Experts of a small language model: width 192.
Below are experts of layer 12 (counted from 0) of a mixture-of-experts language model. Rows are named router (the router's row for the expert), gate (a neuron's input weights, with its number), up (a neuron's input weights, with its number), down (a neuron's output weights, with its number) and show model dimensions 0-191. Each number is 128 + 24 x the weight over its row's rms, rounded and kept within 0 to 255. Numbers have three digits each.
After each expert's rows: "comes after" lists some tokens at least twice as common just before its tokens as in all text; "comes before" lists some tokens at least twice as common just after its tokens as in all text. This comes from a sample of Wikipedia text that the model never trained on. Tokens count by the router's weight.

# expert 184
router:110131105176082152101141158103187160125088092134125139158115104153106138160151118127087124113163121143158109134116119165085140127185093115129144133131100144100094135099143167137142155116142141159120129122142115160144142136158145123152152118159108110118149104096153110093109142110118160106153153141133127133107095103097117090144126166138140131142120096121122118137144102096147123145168164118128171129100139125079137136125163166107119120104154137136103155114158082125108175149153104121118131155096126131144145132139123137097108114115123109217130147169085155103160167115100114120
gate0:155153126111158096165151133174072120148123130082149115137145153132120135150140135140106137111142135162149102087137130135130118162099142118103107117137125106135159132171134122136118165109169141118138170175131110158087128124177121128131127122142136124146100164089154121119160146112114111114123107102104121157144114109115110098144123147138134111101152091139118100124149121123134139150159133133133103130165194105120105147129131123077158132115122124099104130129162075155157142163158159095152150168160077112126137126081111134157188146116101100128063126146096139135086127111099088099
up0:122098137105133138104135123139151125141160116133112125156117123106139065107124142114145115134138131061150129155136127150122135093160093133142124145109169179134081142129106125160162102154081151126103140163099137084159118151105152091144074124146133136116161119129091135182115141100139137133155135129129136111104133119140153148131123152091122131160080167137124147146100130144113119093109146112142147143097108139116106154149069154175061136177126133115142116127146150082108112148087137096101101093107145147087141131127107103120128111097186141127144109163158116122121109124163146136
down0:115099074103148096113127110144112129171142115149133119106105100146195141148170158120130105134096107097184117163110120134124142112089119152111106156072142126100097116125105116115153150111117102125124163143098128115160120115107172133087122124080133120129128115123140121114151145153131133146154131136119120099069092144163144097108072151171125106129146120118122121157151171110107094147154120118104127164084130089133137088110104092152119113153066139097164138128140130162124127113096122147115144104117108133151162134108100118139131126125113130123142130083128143096109114116161178076
gate1:135069136159129131122117152143134136111116095125131124116124104117122100125138132149111129140132147138115112133135122190124127114127130129079132113117146142121135124152096111133149159101117124106078140146126133101083134084142147114111140100142171136150124130107151121156144079114162146118115123146109154107106116131153196144083128114110099116127093143110146086090148127106125160087079127122132142121091183135171101126130094120136138132061143114098107178138170137103141134157070177113056108156121109103107169183118111112135129133152146121102124125112113113133097119165125096123
up1:166125154130130114154133136127129093129099114127201112107121145146140095133122150127132132101136191113115118142099108123118129129130136132088104082111146139131125101121114125160150132135119105114095130139141109112111114116127158128138091167123143113145143149128125125134137139093099145112140106120120158123132131093164120161084128101138107131130133156145121082090169117123121125128129099112056131130103150087184109138130101110121104102089135109094117119087156164145123135108136139136102096159131107115109157150070112081174171075134137180104115093110167105129091102200126128109
down1:121141154127132099136125096128148109159142073146147123105111110144157090135149153127106154143127152070113125106124156123113128162118111107118112100124135086122157069091149124146099147134166154084113156139103132133107148088145143114125136112126116129144111124098123109159120138111162137101113134128181161113131100108178130165112066083111113110091123084112116118154137134119136186121134137108113146173109093112142141157125119127136097136119144138135156087143150158164111138135131105134120142143073133099069123111127143142143132117135132170088103109141170093151097090170105156085
gate2:120124098137117124065123127133106110145117157113087112096175128157136087092103112145144106153111153124119184126146130165148170141110123118172151130135137144123138158126113113153151172098129095137076114143154149107150118118134136152142134171110089132092118108133131127121109137147128127129126152188139116111164106170131147122113151143148144103140116128128173117148109126187145123091123123136112129182171137124151139098094088116138133125130134103088115178039125130191101123131149118127129121102123166132164137130117117140105092138146089106149121152154128132095159123150118100137
up2:164109152150139151146137074106133140104140139120147130118116103093120137098128118104124145139150150140114091172107125158115139139100133099083097094139094115103128106141097165133138174113134157138117085122128120117154158114102126113154161064121098118102121116115170135096156136140110157128107144124100129113130120134081102193144127150187128120103158124078154172120139110147117139162134105122121133135135138125112130139120136122104150138125140083116120092180105123161133155115131058144089131157155153137054146114106122081137099130091116147101148144131126125121135137153082106109
down2:125103129124141159110105148106114138139117117135139127123076140100069122099126089140122138114129167124124122103101163118146103105127118167152139093121138144112169121110142122164094133197138156115148084111106101156122120075128126149087152118120179183166113135152112176130152116121113120099170119125099140164126129126114112139123113106115080147125132191135110104116147150139128108109165089130153133074113117154122142135096125133137102116126104152130132149084136126127111084163169137137085130146156134147168106139158101099055145096119121115130124117149141137168160137138150138123
comes after: "5", "8", "6", "3", "7", "4"
comes before: " ", " the", " March", " June", " January", " August"

# expert 171
router:105118112164102158123132145106164163137100090161107134153111110168116186133115123155084124138132101148155090102123114121120156115157128140086133159144073103113094127117130155128133168125142134123144096111139104139114114183159147134138161093143081087087150096136146085137113132134102161110126164130095138149115130111103155090151114169145107121159147104146131119151139129101168117158149162133172129132108120119129111124121154135094105136089136166135139128101160062126088164155163126093094142157128119102123137126133096079126139127128118090173137131135094136102157121115121117143
gate0:100150168176119115129143129120172106097152133149159115098145125122127150162141127137123102126109125138126135126162123131150122134171126143098110137139080128176147132141125142125145136095144146143110114142107091177126125157087141176118091083136101076116147158129146157173153122139131112108141182119139138115117117122140160130117136102137192111110129068152133077098133090139099107152154117139122123117107081124142136144127121146097170113109118184153146124150126091089125142148112149090101118179087129169107155096096099121164134156152155145163111126142108121142144109157134141106
up0:105117164184134100120152112129152112124117132131173126104146142169121131161136144157124106125097151153136143153180126144173163127161122137081094133137099111137140142161135145103110115111137127133091105135115072144108110145091176165124087130118118092079129158143131142150167111135115105153120203125077141116130099125140115151137135091139150118080119062155144078101160111105126108168137133169164147086122099123144135121107148144104159109105103134121105116130150107084136104137142111129110123159125151139145141118121101127150137168138144126163150142129099139150161112155138152125
down0:089147099148156100160114132153089109109106141152144162141165138101132139133158110136145116137125162151066142135139107106139147107168129144142150087187101187099116110117101108155158122156149179113104136116157160140109139151095141083125116115157096142147103132124115125121124103139159117128107120088123119086142142110143148119107136119074110153131136148109110128106145106162147107105095145094125110128083138150116118165141160114100108184136084122126137113114150131139115106121148118149135160134098126124056158142127132124174142118111150080095133123111097102159118114160094129164
gate1:178163129153167174133167078127121135167120114119141155161140121132142118145102137134122142113135145153124151138117142113139127155104137135112121101117091124110150141130123115152116161132109099140176099111109102084066171116153138129153140152148124142151128106134116120162095176130106116160125147144153137130140089107095083082105124142142154123092148065161128119183146096144147115125163141125141125089128098113141121120133140113126129141127183142114130112098196099126087175118142123127157113190120161138138139162133095130110130109154179128127131099112094116124096131164133128143
up1:174159142154150177114158085124117134145133112109154148155149123157141129147110127129130124131143179156135151134134130108151104149091134141136103115099114126110134157108099128164120160113098113129139107089119084104078166127164149141172150159131127136140140110108112108158134173132091109128113143145151140131151105115104089066114143133121150108092140080162120144195138094149150096147143146116141123094117125103139121135137127123108128131126196128107118115074186092126080152108129142118157111177105148146131141147150100124104116125147150126106125107106085121138105108182141122152
down1:116116114131135095162114110136112124134147167146089115143120140127156135089111124126116092138140108160119135094085152148145142090166179111136154133160134125076163159150151119059158142112137071176101153167101148113152114133133087136154131126103133134167132141110082101150113157101101123133104112152129169136165152102121153131101142087119125102122092151123110105137133157101120119132089130152139145147165143158128113104103093149118126146099098141131153189117128060121163113141161120127117122129139151131164144110133176141121103172131099107122120108118138109138132163091142146113
gate2:101127077110120174123125138155149103105163144083154131128107057115130130125140106166124131130161087105167148166159135128158110135126140116095157125122110108095157132178092153113162180166117115136068166150117154086121108131143134139102128118131167128088123088131136121145063106104156112150133155158116135141162080133093119134111085135121121142126158122112131089140127135151130151130113140121115073130145131128151117118130165136142117119180118118112128110140154141120146133083107143083134149131132136120162144114118102156134131107111118102144169135135139094155081111106128124073
up2:113144149122081146152130108126152137152154139188119088093136138136153150126160114118127104087077153151084144149120122112133126133123134132142104136111153119100138092102111096083111071073109136115148115140115123119099200132163142118154103133099082142092100142147123117144102126154121149172133103147129151132127153100147126154099151103114110114130164131123111090099164142131183159117087158151085122086117103116129151147120122121141129110094150132093114092118161147179098117140137114129163155144120119120115129150158175121168142135118099155106136174110130117150109118144143162128
down2:108137085110120135173117120159190137144101121103157093095127146121104107102134082106152174050143080113144125104136140127136151128129178111108131131103139121090143159136140128125132147120097155134140160079134132136100123101153148099113089166113166092106132107097154100151136134130104116123122108133113122126127154115102098153134123125119137112135119098116125112137157090147143127169116086101119067143127128110121116173134113115137109124107167143105132142155118093123138082168110127137143197101124155121113118146147102115113128150116162134122139159125199138085131090132135130091
comes after: "0", "1", "3", ")", "6", "4"
comes before: " ", " —", " +", " $", " −", " Yes"

# expert 31
router:112121133168130151122174131109146158143123130154122108165093132175093136132171127138075113130131110153136125126113150131110150120133126174139145131111090119138151123130154145104117132096123131132168124100103104127151144169117151142137144098114130096147168106118145126093120145132136111142163156136116135184107115139121144065154114118143128160127122110085157093156162167104185102114167121149157120081109141151099120111113140139145111138057141157126142150081128085162109149169154125086112168165115110130151154127133108095101112127123133114166164122136088155078153105144131124132
gate0:103082113168138154122149118133113158184148142133111134141131117153139136100118104141129147143099122147117137127107150118109153141112126159153109084123156131150130192120151126137100115149170112116104131107123135131127140109132125118138105104110125145131138147111084116127114151100138117164127166126077147078140144143137131117090125130158130128159183096112122078134090105134148128142117120081143110136096097095128120102144120115121139148111115130121166149184160132085117135103116104159124209149115168152203159115122124159139118164153143121133146120157122181133125130115178115071
up0:119159124138111146098177171154151167076134161147123155130116119161105153126107140145114164167119060148119125188148134103136172132134105112112152122134117144097114138080152086111133103127117172119156108115144133143145131129131119129147146127112181136146094140151167136157168140130150141150130142148143165131136126150179111131104071123134115088142115136136110113077101116114139083127107122104139123110123144093139120131140120098156073141117141129112142115115106141152135082137126159154118134159175097131150053127107155089142115162140155146128150152107156142109127146109097124115
down0:102171105171154151158093096158121116108094121138160131055116150164122132098105134139089116143111118148160163135116133134123115157145126119136134111089130138099132127159103129113173152167074157139157104109138144111111154093137153137129096115137114152141122126136128129136150126137104131147110145138199156091133085162104128132101114143149088123146152157123147105141110092126106133123091127163087126167101125122114094157137094165167111098127148146097107104143127114106070125087153168131110130118100163112133142137097160115108124155105147126100118094120105151127107170097144111164
gate1:114149157151130129142142132182159140139107139160135148155169163106146119100140110199123158105118082147138113148091131119106144116129119103161124104110099111122085167110112127083126106106142115110128100096126125120113165124118129109119131107111116123128124135100096141133173146141131114107137102141132102132119104128127175125139145099118148152156129171127151130148149112158147088102166125101115157135146072130138137114114105130181171107176152143118190139125103169153118114109136165091097170136111128133114102104151138118132137128097155187097164101181160154098093127155139135119
up1:108143163159061130148140108119126135142102132129140155155145129130153150087168137151110127118153123140125138169137130130133134116147117141151131127157107136098110119097150162110082134127141125128069130082091099126149104141082118145128133103134163112097148102106143151154142090092126159070096119130125126175126087121099144131135141100130139155132085103140176093122126137121136111135123132103133173114164126144136114110126114109120101121118125095085178135107106143118094107184127169142136164161133109102079084143129134127122109129140121133190129088125098075122164142131150078116
down1:126154129096103149167114074129149139173114113146111128140083168098111138143098097111124148162127109160155146161074136120170174175092147120160142103138141135111132160142115108097155087137162087083124102106121130131120121152113135113107094131120130153143092127147185109101131115152132135116123147155167143171107148129104107125154156119117153151138118135128147114131164140132119115135167126147132154125110080146122110154107125117108112152108102078104117172096144129119114130093157109120153154152121123164131137172146117177118142129126139162124095103122111170135138092154094150190
gate2:065134157168153138146150157096170159141130135154130137126127104153119136121122131095107137156119128089095164120140166136125117125145111102119127144099111105101145146154111152061148134088097166119090118112123119106154119096110189141094115125141132124109152103136133139104137137101112113125143135100088099092104171111131120142132127158106118156067116112113114148129103134131084115090098123146089098113136155152160122098131111116143121128090114119137123136080145116140053098147156144119142067128131133142083139108086107113091125150091102145117088139127122137130080110137115112106
up2:147113127171115104133160114172077118096133139200143145083151131136116116133179103122113091114124132126107146154137139107138156116129117096057132116147113159129120129135157134132179111092132157112157163096142126123121154153137078099123129088162137082073129152126135133127135087154121113144143097159120162108138156140101150119183155147158145097120127109144156161107159094126138113144112147136122127125091108151125112145114127098140153127124138112138080174114117120147104135177129113086130142128133114155113119124101108104084188111138110131131132079119095151118111121118102155119
down2:143148123137106142153152120167171137121139129098119148129107113115182112097119087191119102121114119135145076131130127142122102147144129146135103149144152143180139160125139103169178122090063103094162109166160135072124128150152099183115131122095128107109140171112104141093117133085091151108108130139154121100071107163119134132146138159132139148128094121159104147135076095140115146157131160122166119145127134116135123130117107153127122168138135115137162119143153155139116158127126136150127141131114134116122153107114106063108106109121136131134154135111173176125090126123142085141
comes after: " ", "0", "2", "–", " (", ":"
comes before: "0", "5", "1", "2", "3", "4"

# expert 101
router:138109126168078126074167163109132140140086092145121122115132131154117144150122140149099104144149121165149129133126135154136146095175112156126167118095096127110102153099169163159125140104116123124158112122115106125165169152126159172144147097134108096117150124136140111130117125138083147086165140099137122176092138138145148092136082162124141118138116106101138110120131120108168093139159150130164139127101124146103136123124143128129116163111137151143138129093147085124129175210136103105088133146098103131141132106143093121096093117086127119173152150158121128101125118149076108128
gate0:128093130132168121178151124128126111130107122122125111129140119102108125132131119128110140126092104068150200067120127153112163093141122135072131103148135136141125082087176141129122135092064113114152128162145099147123149137142116110159111118124145098128130120145137157157136145093099150121127133138092107117113141057084121181122112120092101132123119145153102116139096127164102125120070151124113140088099140124134150132154095173118170121158124128106155128126165101136123120102115108141099134144150155151148098138136136098122074149104133143121135079132145138092133108121104106150
up0:119095119142154116142182127124105124143149153153145096130181146139102122117120097143107137111094079078157181093133114148142139112106113190080146112157118155116120105107170114165133105113087102106146146166131118128110135125156110097128123139091176096146127118162099166144137129145119146136162127123104133146142134094140150130094125079106153124103142104172099125103124149169149111132152150111118122090112158151128142124154122148120144100138133110109153133144179127158140118148137109130112126132156164130142092108087136086180074169128120100151142089128115134099145104146098111116
down0:133117136143105105135152157103108151126123144126126123144173168172121110164135116113130143105114117080092120075158090136127146160095120155102117130125148100101093128130150095129128154126161113124135102171130124091105150100181151101153109152103151106120137186161074118122075164132141090157151124129131138143154119175162149141147154091113146110131101138138147142151181141135142165167143185128095128077127125129115128160121108121125172121073156138123110162118132141133110135108121120088132154142145108170125145139132127137186139131157110108149120148135129124135143129148124081163
gate1:158109110156078178136116146138149120168092121112136149124155100147098115136120135110131114144157156106130105116104109153136153120132101145145129128102147147122151165097113119121099144114086119097106124147129076109093142084137129129135130130114111158154145163150144142119149105128140100166141118083135096093087159163171176093136131125128119112142153124158120137131152114185123129142112162143134144146122178110125191132070141128179111171067140143095117141128182093140138138124169116130116118101111168090108113106140163102098126137113127160146155098124143125113126126092124114101
up1:111141118083170101116159124109102156086165136147114108141109137138142148117130136160123134126098105150154153126162160106131106139143152106110124128155118102110111114128127117134158136139166146160154128103143198155152134171133134138106125110141127105108095107107115098134110143149122174084117162165105157162148078100089072141122139124136117146128100138085153136128116130058139119126133108111136128102123099141121080139185116117084146101184129102154151102123101166109113100112121115110147118145128082149142154160099092175138119112155128090114117158102118130143144137152159130145
down1:140087114148137118127137157123138115153120094118120115107113144124071120165109129149108134108125127160182123149107137102176119129144112152091165120121108107102101104131162147147093149118112153083190144125106114176118078127132133157149128127143136091144137144155110130114145119175103134160134159100154153120153064117141149085129107136153142083131101058138144138137151134130100113142117143146095198155108128132133114098116120158113123144134172116132205085143106122126132123140150147119146116119128142178134085136103119146128105154122101157098119128147120123101137090134124116142
gate2:127084159125126099124115138127107106101162155145144118174148140149129156157161131098118100153121143099130128132137119114110115143164147118138115100123096164110112133146161150124137112149161115124143083104180130136146108112157173109093141107083127152160124125150167107139133125121163160140184161088142138083141130147109189129201112123088141134131147139111115097087084135139110158132110106131115109110139129140172132148162160161134159142120100131125133104104146141147127098117160082151128113106138162132177152093153163120164124143120080162130145125113147147108127113130073124106
up2:136164105129134162096157129135157144158101118098117167098099081132161095109089133144129183098140093170126123118134107136146164128094113137106117132155131099121153153082089099115122136115104126131099174135115110137124146150139125142188103154155109135091122080122085104132099145138100080123111100161131121143120136085130096129096129119147128103126122122144125182154161151086120119157151152120148128174111114138109141128084112095101108120147153104128142153137116118096121127126125185093144147127115086113088126141117112138124143116167170120133117156130081116126111146127193144132
down2:121123093140112141097116115132135158111125138089077133122058123115149130145180151163163102179101115111115121126149125100170144116091131128133115106102118158138122109123132152124118102149110132086118134183139128113060116135172090120109135135106165145180174112127108135124110139104098081161133122100127124123104129142157133150119151128141110155163099135135097107113146099096115129116132157098214127147115130101097144159107134140137143095139096186092144114137120138166116106079136144123125087108148115120127117140134090140111136104121164113153148140131118126129169120146119164129
comes after: "1", "0", "9", "2", " ", "8"
comes before: " |", ".", "0", "9", ";", ")"

# expert 148
router:120115087129128143107178138084112149121121082121100112129099099169105148168127119145079107151130107197134104147113148126122153099149120196132128151072104144119104121113144181130111120115153143146130118135133116164110127153139161141141130106102112129090166102114125130109074181156117133143160171126118148133107100121131119117139114153125093102146146099132113118120153120098163097122174154133156125110116106106140144112129163163127104157102147135134122139134139122137115141196176111099064126129113127115109128147151127131123109118131153125172148155117102145098182131144112121162
gate0:180074080140120105137155153107126127142113089086127137128146109128103068142151156162119099117134147163109112087139140139117145151141142171145119107099106145106124158105102108106117120152147126159106155092134125121129086078150147083184142164119111124169130147096167163085161176135110144137121142131113107134115090158133111137116088150171122117089154151152120141097183145148140115135149120130118145145103138082160127155114146125121117109102121107116122110126133126172069125119141078154091158122123103150126140162151169120128117113127102138126156145137097110130119118135139132106
up0:187080093163128094145143140106128133131123086093123147128134101134119069144152159141120097141134127147105117076141135144127140162153148171151119109082108135116138124118088106111110123146147124155075165096142136136135094080125115097177147156122107131162126153100152153099169167129131136136128152147113099131122085143122102126125091155151127116092144148164130147099195142127134115132165101126108151150105129084163140149115144106117133119122108101106127103131155129160063124101133078155098177127126114142114138158148174125139147108135105125125150163144102109125122115126129134110
down0:124171177138100141144098124169152145110138141118095119126142134140123138096081102123186125078132094134125143079156122136156114132191128114149142098164091143169159113113112118117132146081147133157133115161151151095182138134155096140144151163152136139148143171125137114152133101099157150166160134180109144099154166127092155117137183124128140121136137107095155110117076109111124163134097154080104124163124124149103111117132130150113138098127148125142122146132149111138123128112094122136139116095096148154121154141142157184114118167117113124165097118114142152130119161106130119151
gate1:125111103131168087116132141124133097105098126136124134132125138175119142160112142139138086136124113127126136134131162127136141140135158133113145060119137168123090102113120078141131115113106090109103071143137134120123119093172133142099113113138147129102141109077157123123133167135082123131137123120134106116112138141121097167109144111138106128110092100124158161113106140116152161110208110103093144071131090133157111097100125132084152160118094139078162127165086124135115134081144084134095140125095144116121128114085133057123111140119131130138123164150109139110120146129159132085
up1:098103107088160099120119156126112117111083112150104174117135131139102148192126143132150092151108164114150115160139151133120153133158129125128133104089141152164103121148107120145150095101153118101143078126133109125107140081175131121116152111133146100071108127100126146139127167125091096146093115115119100104101159136120143175160135114131133106115098082104129139124076120139129154142168114123121138128130123111108109127154087144130156181131078135088111128132108090095116106088127096158117086108083125118186140111086131168102144158094158109132142115140120133144129129122121145114
down1:089113136152112166088138159135110090134148127124142140126176115147131161170112107087107122100116121172109101143121187146132105191142115118140143121100121146178094152128110148138128156137160139150172115124098101137110184109146121108123132183122139144174147164138114130148164149121119135163125120141167131108142086129105124085119174111118166137177115198148130145135102100108099114134136141113141141150162128146126155121114153115125124144079122105185128127130113137071152127111107149152105124125155155147108109168143169131142147116145133126118146107137107131113125119136149177145
gate2:118135089140143114150142129099101166106109122142140106134086138168108132147124106149125113171103136143113128149126118133116099111151136132094133103141114153144118128130117152101111117120129117141131143110153143139146125131152143135107115105142132125180135118150155117154136158108131139089155161146158124084105066130128153125142147160158111125122123096100133140106105122122171163140138206127152089136122154123144088106130136098105117189098123115147126134141151149137177160172083113128125145071124122191149126095066117104110075106175181074126117145140131144114108127134115126086
up2:123137084138171128137139105149106151093106129119108094136126137149135142138143119117123141141109120158131111160120111116133079114172130140083123109140126150128144113153098165128112113128136119150103164133167120156153100150143126096095137135170180116168100108133163109151161152111119142115134158106169119116117095138134147126128141151129138145143140150112145143079112128105144129122147181111138098136131150130170129153148162110154112142128125114156159161131123141159199138172108113130130099054163127154146117103074147090119118107169180092176117144152156136076090135115138118098
down2:127147114111120106165127156149185149149129132137132125094149117117121142125155123130091175094157054130124117137115147108142112158122146094057123115132127130123130093155091169103133115073101107114125112115130149124119132121111137089121127152120120141163124075168111092138132085108144128104192113125127124158150099157116074126109127144108119123137169162094121109182118126148138130130177119141112119142125168131112086120149161142110146126114135098117165117113127155101149160122155132120148102092116165145133134135127104074162137120137137146145153119127172135144091098095154172131
comes after: " ", "1", "–", "2", "3", "4"
comes before: " |", ";", " in", "–", " by", " ("

# expert 111
router:144117131175121167130130135106117140133109109140098108152124105148106143151121134176097098153122127163132092117133151147112171145185101138116171135103055105118115137127134134118115160105127145132145110149119126136145129140144133177132176092148110104106165097106130089104104151121121147114141112129118133139090090140122119111141125146192095108191135100164145099123146131078146114134175146142158140109118109103122140096128150126159123125099153150136129146105151080145112134162162152077093141142105103116160150140139121109108098126143120117159133139146108151088172140108101097181
gate0:136115141086114101099167133126112109146147147139143180191122138106123130124136116117120111105116064163120145126137114137122155140132153131129126140121150111102135121120119105099142106124154130114124149143149157130115084127127123148097120111134126139136132069086121127148070134143141067130169117167175172136096095072128116132104109127141153136166131116158130146116114128150144144142092140099119131075084161154160122130132110152147159114101113144118119123141152129092155114109143125109146145125106171133145143114127077111169129107143141055117089116111060105106113131173114160105
up0:109146109168125157147105133112147182145088100129126094093115131144127119156103149122143126140150150152139092138087151112112075120124111143127132141117115119134115124142153153135115128152067140112106110108079105126141156129113108125165142147108110125107119165173162114118178140126103158131107139090098091125138178162122152154121146146124092129072084144089112143139159093119121136104173115131139132156142109111114135161130147108102103136147135141132125145091108121137126150137102119171107127120138091119112094135112162141112148163098098192141155164118175171115138151088127113188
down0:135143135138095120138108152123137143109138113154068100103114122089170104120136150117144112150102115146131078125158114148130092117137126135136148109105135136166088158125100153141165117160157111129129132148139084080069107108106112124153129123116098121127142157105116145161160180100127163082143096117108129131095116124135147087152146141130118148123142128116113090079171130121134186121133146122130132149064141109092101185136115159107128143145113127134125174128142133105153111092071145129122135132141169131144156152182145140120150094112157139137118116150136149153145169143167122168
gate1:131075177117128159110115139169128093153116134146111096084119128087128112120144121183136103122128109114129193073143154108128140126122088115121103142124107114147179151154126163114113161131147114118136154107128147099075099099120110133101116162060141118155155143139096140134121094147116116130111125173155106130109101153120137161132126097093174110094118153134120122125106124122099099115113137208106129138141136089161111078182127138121115150162114152095137153099102149085110097153105152125115151152110122125107116108095123130122144130114129129130113120106113125142133136118093104157
up1:170078137181131138124120124167114110138110126144116105105125141129123104086135122146138109115112138087121185105144158111138122149170129127118120144147082087151168150147136111115133177133165115188144147144152132109103112134114115174119128145108143115154133120099099100161114047119134134116132121149144108126079122136139127120136125102115123099122090144134094103148106103149065124115114146172133125122156110124170118091151095129143109123150113101081124149099148140096130108123082177140134127123118135120119122096083176138135174138144110115136116138104082158097135115106089099131
down1:088141123115135107130148101148122133138136156127090130150113148154123148081180144122122121098126109121110114123151137111132146100130122178098137103136145124125128135123138132148121134146140125150102082093125118141125124119088147125135118172107152109139149097140115155115121089117122112092122121118113191132145135140112096098147110082144132145084106154109113128118203139135149125129111135138109142067125078141118147166118132107123162142111098121107098146147136113109153187091137113155124161113097140101111106140126157106117069064110141137072170116098137128126149130160186193118
gate2:110143116124151187101142134095116111113075123178119137189148108162157136154135151185130127136123083137139145140133137101129139108138124128113112108144110129115104125151119086111141124092143137101114114124125125151087085150154135114150120127098127109093149145111120122132119124143149088135142174138106095096108144140106109134122091144110098116186156088139116095140141124148164165135137148143153114132086115133115112128131141137149089148131175126074121191151143144118103098119163093143129146099149122105181141116175130100162085152130134129151162110104087145143112076134117134161
up2:131108120118107069119141145134173132138173141106111130091105149104100141114103119081122151133134161149154088118128114160133122150134113138131142130110111135177152144082138177102152132112109134163135150123125116085179134121107140143089116096163126156141098104131136129117139150155079141119135089125162152159175132141120137136150134126167164134134121153113141142100132144126087099160118118130135131104162145129175130128109129109122158108136074134142154054116097141151152128136138157105118119151126123149099099127079109110081181116117158136142108166155157090080144141092154117111
down2:087117154145154101107106156122116152090124118100160128164140134102129156145103129113069152104158105147100128176118114134119135159135123144155113129123116115108122149113149173107122131161129170160097090115141134111129093142120155122112129128128127128088054103093105129150090124128134112141137128104179132148153118130136166129162139103156119169169144086084120079129137124134145125111131139126153112096090100118154135143102124127158126125167122167143139097119100142124182125147143154103111117133125169132183121091103094141139141117080130117147120129130121153100133137134093188067
comes after: " on", " in", "In", "On", "0", "7"
comes before: " ", " $", " –", " £", " Yes", " +"

# expert 62
router:110144121187136154108186128115153150131129110157131127144130112157106160125134158160083116152142126170151087101123140165113151080165084149128122145119098090143111119101136178144119140107093148140126131121143115137161135188111149172126155106125111128108170094136146132125125163117123162118159135146089141176124141118112104074123079158109089147149126116095168113140143154111167120087138135132145126088124136162113110085106160154130087136097134126132132121142133096132097186146145120109101126168116119109131140133148106117116108123117114116152161153116080147095141113119110100117
gate0:089132134185123155129124117086131161145081113124106134158145094140102121129084141142122158108181119088118092136142112125076122129140123146152129149145104139110078102079159136077108132156156129118108151153126150168137115161110140146132153110147145135087137117133143091124130129180183116131145139128139120096121106134093119159165138132130115103178123132165107134135145115144142155128117157125127118113154130147088100160121151104122102122112135181131099165124093140168084133122135096136112138132091165116168131138175155129118132145142107110159128114141179140125155135076130134180
up0:130132142155128170133086104115083145177108123103119125124153099123126127122096115158131149093159109075115096137133098135090154150136133131156121150148123135115094117058138134092126124167158157123122162162138168147136098166111156146157149138169141125111144105146154092121096113123152150132127127098130127095153115104113108180132152141123117100155088154142078156156124112131118146113118111115186126138166137126102101120117157117113099110142122105140110132136091162175115092131122139154126128114104161114155155146174138182116140158139103117148130077114176139114150149131131126179
down0:170125165172111121139105118111157086144126162105117108102108141148145126139098133121146148128140122100129137111135105184152140095163180118131091153140126111131171106160133099116122137116159107124112149178142123141135133165158129090159161105115127155137122167169090106137127148122141134132093086147112118148098129124146112109141148103110142136106163125153129081128124111114093161092093132136080089185140125089094090146102092125093134132111122107116082140123166135151089121102130096150136090119098099143138152135101173160142162135178111117096108136130137150119152150114162144149
gate1:133130115126116121085145090176101100127156103118154155131130117095100129081117134081127122131110147079156112070123133088128096160168166153143101150153140131155161134140134129139120140143105147132142139110131161099183117135125135093103134095122109116129185103132091137147155144138083117109105173124113102119123140110114133072121113107118096105159122135117094136104122111164129137101154149185100120114108152165115125116102144149140112103127118115146088138131076144133133134129118115094174132143158109110111129143117125144128135096116149117170153120098151200070106119133115088109
up1:126134159110114120161115115137109137124171101136124152138116094113128174091105105165116136128151124116119168094139096134116135155161139177172146107111137185101138123137144143127128143154141109101138129120102145131102160111185122050152108123127108116116134149190117135138088173109119122153124112126126129152162127145147144129102143110108123144142096126137136151119135122152132133146111122080089135122134137089143130103105115174145105125133119153101112101137108111123142097178137136132133109096139137173110159178098082130116183121112152116161127047134153128121095115151173102149
down1:134083119132148079081108156149131110116144141154131139121093146134130136091135130131139126111164147097149159195144101129093149133125166105116131117139161110087122137130133125125107122115140102113145083093116113099119143121136114124146145086113111128172099104132123116088120110132109166120132132152129119171104095119136140088131161082122086168153126124144148124123134184100118100147138157151159103102131098143121157132140111113110089167107122102098098122111159137127150116116163076123137135160102147129168162161151110092130089148104054106128141151091147136112153190117125121143
gate2:134130166132148134093153130124117100146127154150128138159128137130092106092130136119126127108158116112124197110139126165114121160111135130136111118131105121099144134115164134153098114128153138095140138121142079118120144132079151100132161124153143096169133116130180157117145129113147096161138163128131180161144127145107110104129125097119061111158133151124116145139163123095164160158160129102125099099131114114165132115113110179110113139152127170121097101132106109116129065144133069141137131146067146178153106152137074167131119110095130108096117081137111139126136112135118146172
up2:132112120165092138168089157117152167119113106122102114093104116115150135147109130145125155145109132129153051150108134109116147094146105138119135136121131159135146130118086130115140154125109118139105133106106190151129111097161116129137116115110120143088111136124089119135094128161129155098125084159072109074105109130161151136145147172137162151098150111109136124096093118151097114106094135161135145160104127111092134130141126091159144098085125105128139156137145136146111197108128158116124137113182121096115133112149153085119137139137095137145148179106154119114147146082134085102
down2:150111129160136125121137115154180116094138149133168146102137138153100111166129082181123124124134108139136132114132149132145179131133096143114148157100122144115127103131113114170066119142138129124147125131111103124183128171124130150103153127112134147130168129156109129114152136088107149095101151128130173095127090126140149128149136129124161072152186112102146113144126176150144117070142117103121117073090110105103166137121091126195146169117167111132133112115129141110126146134113141118168122136123139161144105151148097090167148110138106128140082092096120124115126150117079121121
comes after: " ", "1", "2", "3", ".", "5"
comes before: "0", "8", "7", "5", "4", "6"